Below are experts of layer 3 (counted from 0) of a mixture-of-experts language model. Rows are named router (the router's row for the expert) and show model dimensions 0-159. Each number is 128 + 24 x the weight over its row's rms, rounded and kept within 0 to 255.
After each expert's rows: "mostly gets" lists some tokens that are sent to it at least half of the time. This comes from a sample of Wikipedia text that the model never trained on.

# expert 7
router [134 164 171 173 118 101 107 179  80 138 123 124 123 103  89 126 105 108  94 148 126 107 148 156 162 130  99 140 141 153 147 138 103 128 124 188 132 107 186  99  62 110 124 126 149 138 113 140 130 102 103 103 108 126 108  92 159  97 154 147 114  99 100 133 126 101 131 125 137 140 163 118 159 149 112 124 139 154 138 104 138 116 147 105 137 106 152 146 132 143 118 120 133  96  96 102 134 129 138  61 149 143 145 107 121  94 147 124 137 119 106 173 127 168 131 147 140  81 155 163 132 119 136 132  97 135 115 159 112 122  98  78 120 122 148 132 158 149 136 148 135 156 167 113 174 141 104 126 134 120 101 173 144 122 106 159 106 116 105 141]
mostly gets: " on", " of", " in", " from", " for", " at"

# expert 10
router [128 116  97 128 109  99 144 137 121 147 112 155 155 110 114 163 158 132 119 141 134 111 170 123 127 134 114 132 153 155 127 108  92  94 148 139 128 154 125 130 151 148 148 177 172 120 120 110 168 111 145 160 144 146 156  95 139 104 131 113 138 132 144 126  88  84 119 107 121 143 123 122 139 155 140 125 136 172 114 127 150 140 109 135  86 135 152 159 162 156 159 116  40 127 134 157  98 152 126 164 130 106 106  90 146 117 131 110  85 113  95 123 148 136 159 137 123 168 100  92 160 136 115 137 108 102 119 148 117 135 106 136 139 189 119 116  96 152 110 162 133 135 127  87 176 125 125 122 123 149  96 102 163 118 179 166  97 148 119  86]
mostly gets: ".", ".\n\n", ").", "°", "′", ".S"

# expert 9
router [108 112  72 121 135  93  96 202 164 129 119 114 128 109 114 111 117  86 120 115 119  97 150 168 152 131 113 155 145 113 155 144 137 118 118 115 163 137 111 116 158 166 148 137 114 132 109 105 142 122 124 116 138 125 117 139 159 102 132 152 137 100 118 119 192 116 160  94 143 124 160  96 107 139 150 106 147 128 118 126 108 132 161 200 111  98 140 130 153 102 105 114 142 121 143 175 116  94 115 161 128 140 137 105 120 119 125 131 137 154 120 140 112 146 163 122 124 123  98 139 117 122 112 143 136 132 119 147 107 168 140 141  94 133 145 131  31 190 127 170 141 154 128  99 144 137 116 148 138 157  94 127 141 113 170 137 136 107  98 106]
mostly gets: ")", "ina", "ka", " James", "]", "ville"

# expert 11
router [ 57  98  74 116 118 131 128 105 104 111 129 117 151 140 112  99 117 112 156 141  83 152 140 144 100 159  99 147 148 114  73 145  80 112 137 126 123  76 132 110 129 112 116 128  87 178 189 114 150 109 136 134  96 140 124 102 135 119 135 145 151 101 100 123  86 142 120 124 138 118 144 120 148 107 116  91 138 104 108 115 135  98 109 144 124 120 145 122 129 165 165 128 147 114 127 128  72 104 140 136 109 110 139 138 187 152 128 142 141 145 159 124  94 136 134 114 135 104  90 152 142 125 137 120 123 119 144 130 152  80 112  77 136  83 152 139 172 131 154 138 116 157 134 117  82 128 131 159  92 124  71 108 130  96 132 119 143 129 116  99]
mostly gets: "aged", "194", "ient", "oc", "pl", "erv"

# expert 3
router [ 93 123 127 142  89 128 141 162  97 144  95 124 148 128 102 121 164 114 111 103 100 106 123 172 108  98 142 148 147 136 156 102 107 108 118 132 166 158 112 100  99 140 126 146  83 147 115 111 137  75 103 119 164 110 175  86 115 105 145 138 141 105 143 149 135  75 131 100 125 139 189 121 123 131 117 114 146 116 120 124 130 137 174 127 101 105 122 159 132 146 134 116 114 138 123 139 138 132  99 120 114 118 112 113 125  71 139 121 201 169  93 135 110 144 138 143 114 143  96 114 110 116 181 112 131 118 158 159 115 127 107 163 103 162 143 114 121 145 144 156  81 194 118 120 172 132 119 133 114 177 156 124 115 101 128 138 132 109 146 126]
mostly gets: " D", " S", " R", " B", " L", " G"

# expert 4
router [105 139 104 169 164 123 104 192 172 118 124  96 116 158 102  90 165  92 111 115 134 152 150 129 158 129 154 149 116 142  91 156 106 158 139 168 111 167 168 102 155  98 134 127 137 123 137 125 170 123 112 112 142 113 103 131 125 114 102 129 118 117 129 148 140 138 134 114 136 151 122 109 136 144 138 124 132 147  98 113 156 153 159 141  99 149 143 125 110 133  87 120 125  94 188  81  95 117  89 149 115  97 152 103 168 131 115 163 128 131 132 123 162 116 136 145 102 122 144 140 138  98 139 150 137 108 111 148 125 111  67  96 141 146 143 120 135 114 102 176 148 139 142 150 150 158 104 183 112 131 140 167 135 131 187 141 100 102 124 168]
mostly gets: " is", " was", " are", " were", " also", " who"

# expert 6
router [ 96 145  97 184  52 141 180 135 139 153  65 149 136 120 110 110 154 122  95  88 121 169 139 177 133 107 116 153 128 135 164 149 120 119 148 136 125  89 139 137  88 132 136 109 117 161 118 106 123 106  95  98 147 120 133 113 134 104 110 128 169 113 121 132 122  97 163 149 116 133 175 133 173 126 129 106 159 114 127  92 122  82 152 136 106  93 144 153 110 146 121 143 101 116 112 115 120 151 127 175 111  93 148 138 174 119 149 131 141 121 142 159 124 136 139 133 100 156  98 144 159 103 142 119 133 124 120 134 132  96 136 144 128 118 117 153 137 164 174 181 112 181 128 128 166 171 112 142 124 135 124 101 137 127 125 145 112 124 110 103]
mostly gets: " E", " M", " New", " U", " March", " Mar"

# expert 2
router [104 141  97 143  86  93 145 157 153 157  90 129 170  84 140 105 145 101 112  85 127 172  94 144 146 120 147 137 138 134 136 105 124 120 117 103 144 114 139 140  95 158 164 125 185 134 132 132 122 122  93 112 135 123 177 116 124 154 132 179  92  90 122 121 148 143 145 139 120 167 118 114 145 171 108 123 125 105  90 140 150 135 163 140 133  78 135 164 127 151 131 120 118 146 128 144 117 108 147 170 161 130  90 115 144 113 148 106 113 115 137 178 122 111 144 142 121 159 127 119 123  93 142 132 135 143  95 156 152 108 129 154 146 127 119 151  51 152  92 122 126 149 105 102 129 156 107 120 116 160  85 141 105 146 107 168 126 106  76 135]
mostly gets: "z", "og", "ik", "ag", "ang", "ud"

# expert 13
router [121 115 108 135 152 121 128 175 113 142 133 118 114 118 121  83 118  96  96 158 146 110 150 128 161 168 103 149 135 122 110 147 114 133 140 145 143 143 174  89  91 104 152 191 104 138 149 122 100 117 123  61 111 137 128 118 170 146 149 135 204 132 118 118 134  97 180 110 122 121 149 121 151 131 133 148 158 157 130 141 152  97 168  87 133 138 148 140 124 142 156 129 135 139  96 125 133 113  96  93 130  96 157 104  98  97 152 149 144 161 152 127 118 124 160 140 104 143 116 115 178 129 141 174 110 105 128 148 123 145  93 131 140 128 128 199 111 127 116 157 136 124 119  92 141 124 154 134 145  86 138 148 143 135 121 144 134  94 140  87]
mostly gets: " the", " his", "The", "'s", " their", " its"

# expert 15
router [127 123 156 136 117  87 105 137  97 177 132 156 138 122 147 156 135 110 134 126 118 137 137 106 156 117 130 165 119 126 124 186  91 104 153 115 139 145 106 114 136 122 150 119  90 134 127 138 139 138 140 102  94 164 166 113 127 141 127 114 136  91 114 161 154 118 187 131 137 115 149 143 151 139 111 148 144 129  91 131 169 100 106 154 129  83 152 119 138 145 138  57 107 101 155 139 133 112  67 127 134  88 123 110 125 144 139 145 174 170 148 120 106 125 142  96  96 132 111  78 138 105 150 147 124 139  50 136 146 136 121 147 141 162 184 167 139 145 130 141 132 134 111 126  95 111  97 148 119 102 125  80 109 117 141 155 111 100 131 125]
mostly gets: "|", ")\n", " |\n", "\n", ";\n", "==="

# expert 1
router [117 137 156 149  98 127 124 129 140 157 122 172  87 122 133 119 158 131  98 146 115 129 145 137 116 153  82 108 117 114 106 157 129  79 145 110 116  88 123 127 111 116 121 136 130 123 145 128 187 123 151 118 182 136 139 127 160 125 151 122 130 132 136 148 141  97 146 117  94 104 149  94 141 142 137 140 119 106 109 144 159  97 151 173  55 126 141 153  97 143 115  92 102 115 164 121  98 120 125 153 130 140 106 117 130 133 149 181  91 140 143 129 119 141 138 147  99 148 117 169 137 113 183 144 117 133 137 126 127 120 142 148 108 139 159 122 124 197 127 142 117 128 199 128 145 183 115 135 109 106 149  88  70  96 142 139  97 130 103 106]
mostly gets: " \"", " (", " |\n", "\n\n", ".\n\n", "\n"

# expert 14
router [115 109 113 149 113 108  90 140 102 166 106 156 100  76 104 134 157 122 117 130 115 121 106 179  76 134 142 139 162 146 134 123 110 122 173  89 137 125 122 120 141 120 140 132 147 140 131  61 168 126 100  98 130 140  88  87 104 114 175 145 126 149 107 115 158 104 139 103 146 106 141 107 112 153 122 100 131 185 104 143 131 136 109 152 128 130 164 130 150 143 123 104  99 103  81 116  98 104 121 136 119  86 160 103 108 122 145 149 152 145  96 115 138 118 168 120 121 100 161 173 141 106 140 109 143 153  89 156 148 103  94 141 129 130 126 138  96 143 154 155 152 124 151 143 140 131 125 162 110 117  99 155 146 101 178 165 150 140 138 159]
mostly gets: " and", ",", " as", "),", " or", " but"

# expert 5
router [110 160  62 137 148 103  65 160 126  92 122 158 173 129  90  74 133 137 128 129 127 143 143 167 133 124 114 131 135 117 153 124 113 101 176 122 170  96 118 155 161 150 127 154 167 134 110 106 129  87 142  71 106 118 132  73 125 124 160  97 142 110 126 121 192 123 127  96 115 138 105 125 149 116 121 138 128 107 127 101 133 126 135 123 119 152 142 130 112 128 138 111 102 113  97  96  92 145 133 118 128 104  86 124 129  83 140 121 134 157 119 132 100 129 130 125 127 132 124 115 120 112 130 166 114 132 147 159 125 112 107 117 125 119 116 142 120 105 115 129 115 133 132 139  89 178  95 162 144 175  61  88 130  72 122 133  93 129 118 115]
mostly gets: " |", " —;", "000", " −", " Apps", "250"

# expert 12
router [104 145 115 148  74 145 166 133 156 147  49 157 110  85 112 158 170 131  78 117 153 105 124 131 127 151 124 130 136 138 117 139 117 152 135 135 146 141 133 117  93  99 157 119 103 156 141 101 151  95 103 107 116 134  93 139 141 121 115 104 131 135 134 117 153 118 129 127 102 169 172 137 143 127 135 122 139 116 119  70  99  84 155 124  72 151 151 167 145 146 107  83 145 137 130 131 117 169 110 114 118 120 119 119 180 165 152 120 134 119 186 150 137 154 133 130 105 121  92  90 157 111 139 151 131 118 117 141  98  92 120 109 171 123 120 108 156 130 141 158 109 130 137 133 142 159 113 145 136 127 147 105 133 130 155 139  71  93  94 126]
mostly gets: " s", " p", " f", " b", " l", " c"

# expert 8
router [121 178  85 179 170 120 141 183 149 123 101 127 103 151 107 125 112 115 106 135 119 150 164 111 117 129 109 137 147 147 176 158 161 134 141 157 146  94 144  98 146 155 131 141 108 140 131  88 132 121  80 145 121 115  92 138 196 145 125 129 171 119 117 112 154 130 182 100 139 118 149 103 163 141 138 143 147 134 137 132 156 114 135 155 100 116 176 138 146 153 113 109  96 117 146 147 118 131 115 162 131 111 167 110 139 112 144 163 126 142  91 121 109 137 141 131 114 119 146 150 148 130 164 138  89 102 123 151  92 150 133 173 110 109 164 111  91 146 124 152 138 126 181 118 145 146 107 127 129  90 105  70 112 132 150 121 107 106 105 120]
mostly gets: " team", " City", " States", " University", " film", " area"

# expert 0
router [150 144 130 126 115 113 125 140 101 120 104 161 140 102  87 104 151 120 106 124 136 170 147 180  94 106 125 139 162 123 115  99 129 146 126 101 150 146 129 132 132 138 144 142 108 137 146  93 120 129 129  97  46 124 125  76 157  95 131 133 108 149 114 129  98 114 121  93 130 130 130 136 161 123 151 121 134 111 148 115 138 113 118 149  89 112 166 163  72 137 148 135 121 103 136  49 142  77 107 135  90  94 127 101 153 121 142 139 113  78 110 167 109 126 142 168 115 119  87  92 137 114 128 115 103 182  69 149 136 106 118 148 114 138 149 145  93 139 137 169 121 145 129 119 128 101 131 119 131 146 103 103 113 141 130 119 116 104 140  88]
mostly gets: "201", "–", "202", "198", "200", "199"